config.toml
n_layer = 8
d_model = 320
n_experts = 64
experts_per_token = 3
d_expert = 48
d_shared_expert = 256
activation = "swiglu"
moe_layers = [0, 1, 2, 3, 4, 5, 6, 7]
router_score = "sigmoid"
normalize_top_k = true
routed_scale = 1.73
balance_loss = 0.0079
balance_bias = false
router_cosine_scale = 14.0
init_std_router = 0.0108
lr_router = 0.000566
vocab_size = 13299
norm = "rmsnorm"
norm_eps = 1e-05
tie_embeddings = false
optimizer = "cautious_adamw"
lr = 0.000834
beta1 = 0.9
beta2 = 0.99
batch_tokens = [32768, 65536, 131072]
seq_len = 1024
train_tokens = 318900000
steps = 4901
dataset = "wikipedia_en"
Below are experts of layer 2 (counted from 0) of a mixture-of-experts language model. Rows are named gate (a neuron's input weights, with its number), up (a neuron's input weights, with its number) and show model dimensions 80-159. Each number is 500 + 50 x the weight over its row's rms, rounded and kept within 0 to 999. Numbers have three digits each.
Before each expert's rows: "comes after" lists some tokens at least twice as common just before its tokens as in all text. This comes from a sample of Wikipedia text that the model never trained on. Tokens count by the router's weight.

# expert 13
comes after: "20", "19", "18", "17", "–", "16"
gate0:519456472444464498440527562479471495510495522557493484516498510477496467416462453427534483455513479620478589539554488491483459497481498541599535464529542390457398535507546537402417505512540518444632423485463414473462419503504378498443569479
up0:525496519503484490479515476520483499406494487436526534491540466399500481599565517525466529513557529440567361468524542514499554516560385611488483452472467517608528524587518566563507460443496523486454542507484579567486591463583576510502523573
gate1:458558453597511527534500430592523457536559566583497482514452509579518470461548495528521486533451512568508512449433542403556406514471545549502499537446525538468474498495541479464546457540514549554536545452478422512526471533425550427449464613
up1:406507582448485407494518489500466521570451550485450516502545554467521555552429478449482520518458533508522575455502484515443548541493555516528535515453422550518453473450562528484541568465596490504527462489465420515497528502476504513569484508
gate2:493500470539486520499379494515566481560497502498516579556476478462559451475489463523494469534508686511443510533508542522469460514494526561484615531496420508580473446527413536489551470330472523462516477507429456495492527510617546587492522507
up2:508564517450483470458594451532453510534476501622460451458528523523549540490495494442464558524502437516567523565560500506502519434486486517552403399502478515450536596535448506509520567556483488440486589457528477524537468499461381425532482511
gate3:499499466443542424607507515446547421579554502635438473535527519527454589454516495482526459548586463570486499462452512517496401533443513532545611539487461478535520464532543521529448546491549423497525502456523460449486409557499462519413465481
up3:510543355557573502510500552446503399408461605519495549585492568491553487459488561506478453532506518502496504580505545511474496462500521488511456467521528515518510444517578513524523566466422519487500554460532571427499415541526497392470450463
gate4:554508406571397544499561444503606499473581415443523548572460581555567578518453545471446380527539510472562570479499491566565516497542523485487504558555547408484438516568519500426436559502497470446470544540540467475447514511506460537572496547
up4:495539458487461405528513456478453476517516498538489421539598531517469505492565479505532518501539509588514580496522486430534477481395477507460551629542459537526534361563472605551561496494546520526522499505506522487574524435513581494441478489
gate5:597536482509473572518506508463508459532462406516512412504427474477429517516396526519502531502516513508602542616452520474501511563526501607597544420491470478547477533470535447464496491521523508472543490468468425480567450442438477512520442599
up5:547520515516420449547475462503471475569484434483571500434451452481393530509457571442483545501532542570536486611583474512559523477537485513523527432503546416497533467446544368459494494490498603453488579488520472464571533501456472563483450541
gate6:458455485529455464534487547521579503455498521437513513438524584493439546460458418424474504414504582432535526553555517516503476500496430508600549447471463545560473538486591508478462516453438466598464547498525536427491498484567549569528470488
up6:551445431567551570473608563528463472451467588541491465417570618551621503438463532471546428487601433540475655497585482408489564420496559503423385514541498409535569472468591444606514524516503493446557547524537554537448462519460476462538411439
gate7:573500493485458494456458442481558574432527540503511564555589481610410507500488539501351480486472509434539557608447526454555498543402574525491508486547532510575466588555516492455463543535519663456506484520488479430503508575542471520484514549
up7:440585493507519605597562571561499483582426420401535507440463443421549505510457437537482528461485463548565505489510531533489452428534504560501417505359460604456592493534451495507521519539459513531499505478568550526521447396548485414467513524
gate8:648525515520491510679490463482547463524485517480412583485483532513424532563523461419392482516433498513560568518506519571582549468508494447453532595551405493465482556505471382432516564481564520558483593501521498497538482527519493565528488519
up8:508460517551436482498425485391579403587566504460477459502474453410481516515522488477475520522463448427473473448453390502506453465495441431509495512445517468456443618497459474474509454520482520467558519590444483515419499497460497566469491489
gate9:425478452498519498543606569513545539519562566538505465437505458403500530426469531543460501590505446420485470447499398444469476515446528568517552547478460498634456518492506468431457382379465497596499422439459475502375498571470528579426461476
up9:460480518583502545450520504449613473544420489512520425557510454396536493521481461591490424558538460510511473544495524505506473505555454469457571428439466562497510481496373525469549541501486537417506489495473497510463560585523496442463563579
gate10:492504498512516547543562552427509509605520525474457634523424586467578467445423523466445385550475569380558511465535473529486533445528603547479487428529530490482525501580534576527597527513523516491487468471573500498509414456567320452542472531
up10:523477459559548470477491468516497530477507505589490425538602515490453510593504485523453555374514470559507577509497544512558563531530404464522441532488467515416586533436457499414435475586418520517533490530459591543475507451441601580493454431
gate11:487556434533514493487513503530545409602489525471551488477519567480538483511463515515500501544573614496498449498505498512527434448435446569549557462490470435503528494563470555486479437548571511484527530495529527391534457443544452511445378505
up11:459452511520445577500467541522520584418548555538534588441527490451489530502538543474517448481458467505511485439452454514448552544656574505442446580489499579366540547516488443503571498501518459535472422517492525545490460465442582542569561578
gate12:567410448428560439588476620433561494480552533502449478564458411391512517548511534513504502534535491446442487529598493493391531436484463421615497597490515457562343588386538496482456534335425580505581559551476572501499498614538555554473432456
up12:506502422492523554501557440516443480453534416476546421446546579461459491507462551459523509598500460548438586591565575519565452449521424545528496488473412448447425441543501444468507540519465440612606575465521483491457489547488405543425434506

# expert 28
comes after: " ", "–", " (", " $", " +", " −"
gate0:506532580533517524545470511509446526392558514500456493413660500501608506489470488421518459473526511467607449464457502509430502488545482479460429561509485504352424471540544516543602495507490401422484499473370498524523522459532506553564521538
up0:517510509513450527556503396600483522485510478415583507522429527532523507481528481481445512523521501521471552512445526467547554535510541493497580463486539495462541475478487457529469507589529495556537596608503451489596429517382412528387483410
gate1:442541548342489546450471488600459472517461539511539527510509494538523539466529511512438533490500512501460533470520594432507460429457460538477451532542539518510626539453522498479427397532567509493476542537522542522567610408538559498532462572
up1:554446402630538352530486456435569534514475383510468503499362476493570462530407471454518413554485501470476542525455415546486498590521440496597542437538428539454411430598502505491588589497376492464478475463483456484424434588475404572480470464
gate2:455513471548574563515421496482542484512526556437392492511518469510508569533439527448478463529535492483630421461441542623514558542421419516492597514475463547581439567544459515503448498410520583481505412527579532449536478521579492483577469487
up2:510462546471490564561536546596446518513493549459573474543556490534497488431446631519493502457542446491608481491543479482410489478377433526550486535500495527611466528471541625456501524416569471484555461459492474454512513549566480457541537458
gate3:519479474459485502491508435517555463560609488435524522574435607517528476457513415499553451521477415475477457491526463632594477512477435531511563548562479483440378571489415460517499603553465565510532509581544459475456496411492499444544473503
up3:470387498493476454530540482525524507503483555460520495509511511522487444542552369462525546457557505569495501509465470500500499575491574517560458569483482542360485481471527536499511483481535520541525444533470392482413499391486493566515470474
gate4:537492473570443487474401599460513455449482512466515543512541539363513453454508509481584500492501451549609540537533492472502508515506492538560510507458466478585433405545594525490459578437601425593495408481492516506408503563439527494459479434
up4:535491463514521468518415423464527562508511466515568515554586490452558526434463546513471504377504468496593469437423490466468381491500445507425410524501378570603545559541494525471506401477515474329492482566459543576480506376578535475543516513
gate5:490428411512496428534616400531545610502526488456472491464484497575546514502479565521387523542503511506468529462459550525507449567539522628554533559450422566440516459558589552448498507562409520540474566519486390466437439520575503531509360472
up5:474452571487604491469477431563405573490517552582402480593562496525515470470492531472602510488466410514451453460448502552485445492505468373534555506560584511529480586483541471543520535480440477453448434570446457513395362400460468433603510463
gate6:498526499462556464456444491511467488443458530506454470536521526449522486561586480414511474431539450535548436397468468500441558479520429493438628461527565455440563521564509562569529471479573574507516508602520611555474507466451485505516505585
up6:455503492496512583490629487506494503544523540409520452521529534505540545464440515494500567474355505518494621426528559504559476520522498474647462567487437521482477411507558422455535480506522374427526464440505461433515407528522455457374476458
gate7:461478563486484584494536536477476466487502563452467519516495561461511516577487555468522422422435544470479456391529565449529514435517479535464517453405518445456552421529450573530511474531623423536495619434521481502458569504426395604500518580
up7:497477398537461562557570479593556540578518483489509479504484466541479461492491526496435515425395507499492433555482464511443398485417485397588461500480408612464346563457540450491554553474517509488525531576473536427495450418487526419451485494
gate8:545433439438510592515510509460494498531515404517510527502533469576506643557442504486493436494438533466494455456471455570469437441436439458481531490536467434598453599509538520552517432521581541513509531457502538468551490437474419498475546505
up8:548477467537485546598550523517485501581505556427480485493421543514518524544479496449511569465527508504533512594470520459511433595557584546564393543475507591412517474570573470522575492547521532516509482539459420583528429508471485498440478454
gate9:507461456438524516586507553445481501445593477527550492445510553618500579431503485537520525468607508468442445575486473407506608610462463472498511566423513513489490524426581431400520494592393544607577426465499498511502465538549542482506474486
up9:546533524537455531536476487454500619467515494606466526541610515448471533453510471550574485327394388467548506486439476490463497494566529484516495614491386510497444549493564438529515552476447434504460471471446556510518446475432462557496503528
gate10:532367488536568457477450507531573490425510441466436522548508529563541500521394500439500488430549484475536560501493536499534474522565402541504514423552572614531550492556424512432482495489548536436472466524472410445537443405492484492552471446
up10:420510439442507585452462493441516512497512495612410542481569458494456537484596427459584554554426494498482482496514552521415547440473503466553540502510487455599419607405516475530453512553490514482469429564533552540433447539504520510570505498
gate11:532510543565537618545448461486446484471489616424425543476590504444506428476498532477556490437580475522572468474496508414479517413409442464396549588455507496426562606548438607396493503524641523481433447505487483453500438348549590458543507474
up11:464517580586445563522430533415424498451437569355445588519579528422539406588526518499561502540514481552560457486530493456488478506452476494463548520539496501465529481472402574380415565503703462516440473510432486453479464403525516507508519475
gate12:617538440449543518528529540470449465555480525514478452450546515480564551474518596415481493519491454560546510517542543458489494468439526567611478484512521516510488496566529487495470453476488449630522534567517507536472495456455482500503499498
up12:466446460484560503559495544593599450587454437503464500540463533615535500537432442473465495565637526393455556513440483479524486544445499468453455416457503469530542410466522534437560503547500561490517522472519517392496468541491553496447435398

# expert 42
comes after: "\n", ".\n\n", "19", " |\n", ")\n", ")"
gate0:527514423483506568536554492493558578518455480476371447512496491562530485558470494460566374403534538435508467473491490581503512481446445480501486475605537479504460511581555486523620444560496556517514525532521459489537459373482523465527422479
up0:487512477545498533494488570499512583474537490415468492620450533490441479511514521440458478453435486457512496530545502595403464458482537415496556497527542516559562415497526517491517528404524503529511425470632551493504510454436513455530557451
gate1:515511457518522429568560457516522498534528526507398487482630548447488511540509480530482450515493539472495496503533481493475459470465427493498502461532477460498519583521562508495509588564494484511458515371541467424520440510467589498443512479
up1:456488501536516494538497517500499508501451546478476575501553543489439517589493572567493566575587534432504492513527451467408549525527545474471475460497525447498578553441506527470471548555517597527460569506523415474511568488489528464492532497
gate2:518474569468532496466380476480456482476402507499544449558431542484494503516453513506555386460433507509528529443472525548467514425514463452434546429498523450487476498502511442518534632423560518477547530539536514553503500453566459478452522548
up2:470389573455483545494545513411501478428479446411530582568532485520541514538510514493487497617506490498457535535519551494499477533486485560524522413521530430473523486453528515520494642514590498537546497485534585522473591488542442573420563554
gate3:566431458493505427525412572471482478529535515560470522453484431517484448544524559389511515479483588542533350462411513436609487426544389493480565530581506462418536547557473608523541500534525567560466530504501549564488435427461575565458489401
up3:546561523510490414524558387537525560546449465544606571463445506491448482453515487487566373510543521467528507443522426542479528600430505521533444572488497568540492441559494464510504433467369469451472416490489510483527452485619644461500505491
gate4:466495530456527515389500484543511484506478399419507539515433494464495477465452475559456516574470479536587456436483579532455542595520575553496506530513563515483543592420497503463500518531612571474547490589536503421502544492411508437487492558
up4:434496550590597522414460513551573396421454509422489546524438490533488485461389580536492508548501484549602490441489549467469537532588573522455563513488482508475561496412485478497519443502509573498534505552573444489481626497484531447512491580
gate5:525530554530510448581521484476517546509471507508449527450415516503548474498453446543595391484515506541549539523496468463532465533588489481465558462507353492487488541544378556498508559456464492510434569461425449607550489428594553576506446537
up5:504525539440553538509508577426503561567553563454475506515546439492594521545477508465455492469542511426533470519607474495471458491529436485527472425576414476439532548479510431502559511490502572606472502583550442488540537481492493478501511495
gate6:553551450535501482573514431524533460547569503506489476519497609617440490492411600380467440507486516542443591558624401514455497471538492502505480560519490503486531399501462526486487398506459522491521531473572460489483464493541468506514485591
up6:499526571454446417462516428517475600478471431538536449481554560518512539520533435405563514451450484492588426447454476487500490620442443554535535571499583551581523530556555470463499536503432513586462518423483450477460536445554561437523434449
gate7:508460446485466496509508560454503438519532564358403488435492607552535432472495422399614525573569559424542539481526450410525555618527596588493467475537531463488498512502542577520533446576499497487444494524513586499371504461610576501494462590
up7:431435323520461543466564583562526462469491606460553528601514564572499504407507554471453561446459499445433554516513453521378544551510516488583379566406497475477482472493544497551514400519509546467428530522488501489523551509502518484457588443
gate8:458515524529491436437621399436501442458480507466522625439504551472460557522460501482531536493393467531446432473443434493434519551491454521447517459496518494461507474557560452504472400564493574549502507454574526483542466593445471453553522455
up8:476435572530472452455520522410475503448466494516505521442464478492431425545520526526572565514471449465449457452471532482436533504542378432421523451548521458503522549534513484497576420573479547461538528592540602512509522512447494412549525582
gate9:576500531495427534559469537489558410461525500461553486445522529498450540527514504405500484445547589471461561575521449460502564469545481455485520414487463501478534501452514482498514554579422456581551442531462409564548484516440467527561481581
up9:458488450580551358492552508580501453576367507600548530566469530518458419415464556624438511474408449460478488498579513543410427470477452505513492481503498463526550504462523491559488431516591470460510499465449447576478488517531494484444473473
gate10:473488507480447602434519480474510429512510503475432530494535474490485459466492443477504530490494463420572490544585466579441621541506496568523501408465571540506559501547595491507425369553525585577479454513485501519441588496568560479476524434
up10:413557426478430610440485374550491468489526514419556566459533494477499477483508380510434542528497504455560457606597492503432537480519502607509575514445517553508530517495548472498433411500488585412402495560477491564515567574538520506534433550
gate11:543502517527458465496526473467494473537505483502523484474548495436480449552554486461547417483482556507467514499470518581488515500454468483414526439479558472447540422494543461451476581468484554494471401575587439526436496477463424514456489492
up11:490453488562517442559550465533541535508511470414534416475473566474446493531512544450515549573494515516526583606580512510514518457475434522514500399582498488439458486500523451488523535419418502496453463583553440624507437519412407408539479532
gate12:551469514463591470482507531577550493608546531545471523495471555354480506496495506564513508605436493559513547471446440513498444536533444537465510585388421539515453519507447495492564505507488457538491518521493490523502489573457505448530366635
up12:481534586436507493455433437525523522559442447550452453456588445434484484520564411562539604528545558573524465499462530549502520537538519600461533539499453503508491478435519521519475542524428591581496485506571537472479509493509398536477411599

# expert 58
comes after: "20", "19", "18", "17", "16", "25"
gate0:508497540500470504454487458365436506482568528470420580396531468515515432473529416496487486444611471516494452475429556497466529511577499488475547538498543497352573541494465485495487526575597498478495444557458568486483545410514550472520403490
up0:504490559541494525570491487430460504504465545568436574421569516479468444569556351445500410366419441583502457471370532508483622510551563492437541511501461476433554547502516411492473484550533473468471561475494542550496527499583534479498446478
gate1:501621501491458476453542478566546534626528518486444423535463454583494433502493489494563572493549579434542436537583417394501491478453513482535583557534436504535431531487612446482456585500464558562419532455495456507542436508514544468487500439
up1:446453455434501542510465475511487506430505552465491529441464533494471544496533420442496472510519468513498560449476492523542442494503499526514450473443477462531490488547548565527534401401584451530584506567457525451379544458570482534486461496
gate2:469493469449546478448433436521508446408527498433516527555559415531521520451510487515472687523519494512515528508542593499474528570463621422438532465490627482527544518471569418477418477524531493535471424497495434413582517571504498562431516458
up2:490488455449591462479423558412529452459472563492404486496565518551517550501433482603508484418592454409555556546434451489524469559556496480472428446416489488498501455548494476567496506479526427558537462491488513463471607522523534588531498537
gate3:468421557472418566513559464380531489519556523414563528565530529358592529501508508556555603647572557548469504462413578498557426402514495443380480404471475363495432406433435540522503536485572470505505563541443599491453585460529443448506565454
up3:468576579504609550528428499524448465454524543465497484497579538571489532486607357538479528555583588382450477462501493578494449405561525508476543552446462530469496482498553506506490486452509503470407451479493597449417510462426545553458466509
gate4:554562541404586506502409460388593536484550537485416505548461535505523565552428508434414568505530469460566475525433531652455603545447429530531500504612506499431504561591509484489461509521440492510465472557465553452431466476488485491502492480
up4:427448436456509524617609432534488516509466480603432519512634472559494477469571536438445526531459524427467541473501446495447557512515492477575494441507528520353518471502574413499521473549477520502458539490388443551517513482508511539479469509
gate5:543499390448515460529452566520536437502463543633478515527578523551529553525472644464560548458524510339511431521579505488454493459473511504531489480509416534569498499538535498535497487543511464532582454488440519508505456522524456542519452550
up5:518444483407604575409433543535548505488561506475544475604530515447621505473499550545552584567608515411536479343461467482533491424537535453542404473520521462446564521490512451532581534533561537506578519537507607479508531494543498592569511517
gate6:552531498472487485483494528503517564526565545462500487483548491493524560468449513579468527486481467571527478573434501489554432455512513516483414592483400470495415534494517506500498569460410388591515523462429484523402520620544442550439440612
up6:593540517491554503556465549476495533520519549511422483457520492544421537499451490490461432412404430525540497533510539491558508487495475450520517626404503466498482519564523550478566515526458490517521459382461510508462444536405516558430442464
gate7:503452445444463435582527533526572522408528460487561581477519529566485497426422468555477569531601502467594402528470434573433464497540444500516432419525451447496421441517516493489534450423490552593437466569445503591449546556503516559513443617
up7:570481456452474421538492542461486509528495561523445484431504523565465553478484458522509465439487519496483431485474471500463528519573507428600520490524396382494397507564480504526473579523463475545467433426460512484459459553521573576477425451
gate8:513614551396495402423532475502489521541557540452485443560492520530528425448553520609500622528561442511503510406543444551555379541546515446479455444503513506512422447503440585514530561496564411521557490467513465453488492493505457425514539499
up8:473406445424525541566525490528531484446597411470539487434466525506503480550465528488462519535525482548421439477460555443493452491546401525510468478473492470566501502401501546503432469464545527468540547653554515574465515543394475512447499424
gate9:404465479528555526437416499542458500378482541491437465533467520500580581476501443514563566499536478531495565432444511580469479474517559538464541502593468598473521465505554582485420555479461492512568503597459508488463504443468468488597476460
up9:499549517507523576474463419515459443482554555506441528492522457440468510504476556631493557560534507467409504436430476393439513387517588552471566473508523570486491518481494522535531550500542504503499509557448510607531468529534453547502499480
gate10:456498512557566446481494594509408559476551523609398514467462526538465534483459485448475582524500517461542504533544506539473501521451469465585513499483509531545538494651515421501468475516498483504533319415515506495473433389582572520457452563
up10:481502481503426509484515423532541405512498488407624543484528498468415452483483497513551573476509574487504506506478411474530516520513485566511480430535506447496495490457438530499469469506522487516395564500511512588589556574426544505632508468
gate11:402395586509423441579473491474517444511490424492577527486505478501474417550513509483489531481473477512433510372576485439578445478536553486451558542475588440493517366407461486454494563453515460460466525499465593485513545546479451517486527614
up11:505544438530536521483464519500462532492601471495490561573458572491464460477468466428527546530598521522533503366559427437510566379532500468478446602495559507582436477507497416483556552494530547457525544483476598445563522495548437487470506513
gate12:481527505482499454424478527488448516514517397476444471501486486582524446479479505580428670523551446551470501533507455537449465487479513505522541507555481530452456448462559528450477528531521518497530430449499564430561443462449481539517482464
up12:452506454587451529531497568514478544517485507627383433497485541614502487470559480453455592513479438527445564514527545564437587465533551500504551460537468538461465524513551444409488509556521508559450518435473557461474458472537460494522399395

# expert 27
comes after: " ", "–", " (", " —", "°", "/"
gate0:557479430401376499571536572490485541521449531584518550595541425404538433508551557382447494540462435531462503480485528486508446542537601497480452583461570546419576512514527555503507539463511417451414446517443458492415497477470452463511465514
up0:384611475531465477506590471478520426543584532514481491418518603561460488565506509567469522518524555497501513453587460432566450477458483530546533470497405523565473494501437529490514459498497429558477539439491575477548450517465458474460428406
gate1:573463479487448524387462436460534509565615522399424520481490460508475476518567536441489465472528490549638470396553510559591404512498473467442511583567497511438528582435520548510531528491543507464433493588469503518441520410538548559455479556
up1:394559538459575457512487499501495473384459523557485425519460519512442503349392472566520481520565439486452495564460532555478538492520527443454504456470544507419550459570459573476482466566479515429504562470521531501440513451474445486584550427
gate2:375425524480483501469501534540563477462517494530420527634529471381517482459478515602511516542487440423614532497426507486520495474540519416447471473388512592534423514519507432459545501469488591449527482551502521492505524537493497488504510445
up2:557576527524516473500611423490462543430529518544477369434536516601451530549570437394574439410537496590489419466508515450525457473486415609535496589479531458559482493527449501524414496571501461539521486495569455475519425374441474475503454511
gate3:510506465509495527545479516503569439582508548435434487522577600486489489508421524510513414456564579506570491487515506472487560407550517538574467539559427479416505450593523503504558498476495582524442516420576505428591537446569538495413489507
up3:518501541463416549478588493510490483566543487524511549580531553498466494550568571436408484496541515525500559491594522430602497488457503556526516600517440490471421368511475430547508531538527496501520520478530498521479571555442392457458542586
gate4:538499394518492517569468542442547537494467591465447472612526589438581536525524487491439518509495514470422523554476537493367508472469551501475517584532450463454519455530576587520508446579460598512420541562498456524519540543531468539517553388
up4:574553487467423549467455468407491484440572505428461459678535466447521453569569546480589599523501491477556560519442468496472507494495553492367515487567501433442571500490463560487480510425507556444490498603510608472531604431488482468515609484
gate5:592462429482654471460529485525555470551613529547475468547426491501487545534479476443473596436430460489478588459502570457502500531494493460459581614448446470611411499512445580540463488441504444474520430526498506512439460421526431536521531405
up5:429469535566380543488494485515628483385452476477568501464530571537528535498463528499563500630496569430502452530575476477502552475475565382513459489620627564412522454478527475462551493520455545478464520479531557467491507498453532434494482497
gate6:517608468585511507457435523537460481550543515498568484580415523472532491418517526498528488493476500462535528417474468400557472443386500501504560430507475548529410525570513527493522568422537476490504426520524586505480382474485511510480516483
up6:508493568447462513446480590424469491466461524455503516481499584584444556506449471443470493435468462472428463540491483471521470471451464619511485480399598426586462594542515495462512539467552475499497470474509494485428460486561497484480554510
gate7:472524472476533508452418431521473422560513536548461529484417504520563554450464548523426464473492446472519558426517482514511488390475450558430544483503448526453666407513495524464510581497435477514492652443525467453492480492494458479478454485
up7:494494469484604529553503492539464503516388531532386483492513492536551529514546426526487401473482535477431454435461474568517547425457492568424596504573509490389576514502486464525446460555552573560483534479535489460541460524535531521460541523
gate8:586472549441479483569514549521579497432531483538484562484539575391469574482431533461418520464494505610541558549539448526545469490400504445573528537532441569558413478445432423496499444570446504544552532478415578497599490558482471509567476513
up8:474419481558528516370480496480494447554490472467471518474416525484566443399500468507456550495513498497495529438477541578395448556607557493481466615543551450579528489400562498574428532458464438431576475548451479541519498493521487528548590538
gate9:509491487495503524484494512469502573469503516508525518560361476495499399474570608369449480529521469470539484439566508581498592552447463503508409497542528546510446482586495513486470454495577591541529489525423557530475531478532548505502430576
up9:480436534544536518523607507580495487491526546393488537468509480494533475409546490593573515476459484515511528492529438480409408468609563605557545525493478573538496473411400531511517517551492469478463510485411471410522497441438445471451521471
gate10:551544498502536481490462462457634449507529489540403573603576445533544483467436510528542496590524494518586438508422495477494426452442520408504560507508426441403514521606475490430444563433599406443512525522473505486459452533539489511520491535
up10:513572483556397491492462461518428459476487524519567509522497501490558513505533552503556519527475567535501518540617440567485431534452452604516524530485494514441405446478480450488399476537447472479499573433482458443500550626482491537408539585
gate11:485513506536492491497449488481396467417575502505579516499536482488432485478431506520413521379469522393464504539501523534541453518421446444490482492410457508418504479565477467522517464479529597436619456409436642486517461481424460541483528574
up11:405582565541595555528538522454492485548528505498564426561525479388507483494544592460399497588472480419445509489599488550395465458496447519483487577453429452613417505480509450553541557406382565513541538522569518514440553593486487424506486460
gate12:544563502492564496474497446510493520493612512457412435491553557477495557534428492569515518477468447509479515417391446529548467487489510488467529505458496501536416492512453477530549523587572403521458461558562455475448440504551466458442492453
up12:430451599484508558466398534495597532504509523424503512529567443467506561511524492572421428546465478489544451481581483473454568520484514556482519460501508497474445562437543545452539469462450505539569499513536499540459457551548456422431488535

# expert 15
comes after: " ", "–", " (", ".", " November", " May"
gate0:478442514546475475546534510509518466456467445483512469488536441517590480516475508516515467534469557437491448572506522465570465449513464589448490421538425431566489416447555508442513429492486540485602486448506399559601515419491379573383565557
up0:544452431489456560605436468467495531517523451504505566475456424409423541478435575526519457469532473454543523458484538522471487534480521546497513467453490480502454448503432507511424472504514507585534538475585540458528455434555474544567524566
gate1:506507454545470544467498554429568588541533451493464482419438512539537579510440412486534559472530601477551503529447563489518552499477501599527524431441552469412566476440486412423505454642579487506505576532456510473588566471531509513478484559
up1:463480482511503503433502591472589580372543404478521449421456544526547529483463387524530532495471574465441455519474513445498461475509498542500534519488567471437513420380439482479575453627499524547523482548481462505539595457458469561460516478
gate2:363464498408494576494468475480616475468484511519499532535568539455440488579469548474456481581515567442479535510532463484493495383501548514475479485491496533487528520504504542555527378495467520525520611474563360480355535442524477408460553431
up2:550526529519474430494560437557488629554450511547482453565521468525490540440548460447493554380454467501522372495546510427465544590441412533534486517496528616518487463449542505487467569539450439455500480546482604438574517576438406518480423600
gate3:515541469512506514545497480495503592595543448489542559519516539421506552568486481513505509392525441470416458573420528545552438506507382656515569504402544560462530596443568475476471496458438446526521497500440503511509441454554406566464491541
up3:520556505629434456478496412507557493580556451484473457498564483457457491488477492526548519502402482462487494457503439551558482535465441618545541482445550621504478538373570486495493498461438505431475616529519380520481403470522502428571533460
gate4:469464475442546593498438570466557528380609500459661411500521501531519538458481530509471504555542574430420518458577504480528474468508495524523528390560525437530514576437482460449557481565524566473518406494481503544524435536462506511487481491
up4:475483446443450501405432503518574553434489539454534495510437448491533498483478581473529560457555511480536492431503449407531514473484464504512503522559497518582596517416481506524526524423444456537514449568486489511548364527480527454508504465
gate5:564480530557404462464493537511610588519495479453518474452541467492459516539443422506553559546549554499485490515503477508607573588570467537412509513571440504548589441571507504469523475537472526456500499503542518399488577409501539520475600495
up5:551550508520397539485486541608502496518520525508491568437418585520513499472440443552556560538520462488494606418522409458540454525535551495436455427517554497545505450476483549561563401548593575478529488524481502454550480482501451378521588439
gate6:495463569549551466431573492470572484481520590497505561629470589447477454497536510585549472501515387404512520399473437445447448461530528622404439475557535603525547517483435590548528519496532515447479422569535557488515577528514425400553505468
up6:513415528495384520540577506548497446511513513541535545514520512542555526492487492529480555490548443455436524439464466501511482475482475458554471533435498623577675395540499471570487472494606511390424543528502547404564494483435519479540504470
gate7:451490377552489569521536486482521396533565545528538490518513584539542538536478407529462488555487493447429452407539544467520479469478475451415581383451391479471394499596514472482498455542539407509467554512520459431518535475531482514463493517
up7:581490478478493532520480436403567489541504436453444433489497432425452441509495485604529497438481507497526530472477514628491491489454537436413575584511498496471460494558500438430484651511500453532499515480544514454512486474517458522462475465
gate8:537501471534482575505500521508502486450475588421485555538548527363508563450462548424440418485543421480541502470440538559468500478495468457483486583524482465475602452471569653543528508454648574542497454554464549517577571421533458533503511582
up8:550485516530414506452572413442552458499523539379543580506551485350491444422413538534418406548567457490519483497484575533492456524423480494430493488530494442542546474519425528514467509481523623501516512518503502559641532476476462449434532532
gate9:526530427630554535543427393497520569548539482414373504454526491505430460484553525499599416464521578527614499483491506423473471520557523508585597598530552524592508539504562467543514534495471579456650489485483522482544467573527452464482477450
up9:410494407465452497582483492499401503570550534444389548461543490538410541493551499536599401389452576514458535494524450488506546505498456498598467434475615493565514508494510630473543350563597516517498468454420526548449536555541543570513418476
gate10:472449501516639533531474465514506495457457541547474552488538525556512504487519543509494443492445425480502501486410562563466533482496444479474515473524563472365560427497489511468511555496555398441500573503440526366494497478541449478551445510
up10:652447476550538485446503418463593518391451492550318483473588505592534484484469588524540483445417501464512585501499394555412478522489482500520536493576605552450576486573507524523488498562519491395496613455492525489535413470496519463576516516
gate11:614489503426429585531473438552476515587532477486431516492520617537580483512450476422474506478449408525549510451515548513511464530432493507543545431535538521466531566453511512502491485575487619605428474550467468462553484407492543500519452433
up11:661455491544510493530455440495448510589481443492480473542508623533542525564537473400426493452440519521503452421556579462514504508457494523609522540500480477503489538513500461479456572503447451593454469469526500522498525470468552538542469554
gate12:550454432481498515491409467465491511482444516510416568535601411535470560544488419560520566537462417526613509521520652524528422480540473526442486493540493418532491608440551552458481541419561508488506425495463496576572514435637575536441543502
up12:545511405470545450536547484460472515495514541540576559538536458434391509457502495412485506412582489470526565516537485490447571513448536495485403484493526558525459467581501488496506445565601503483515522575496497532507573459451590557507564480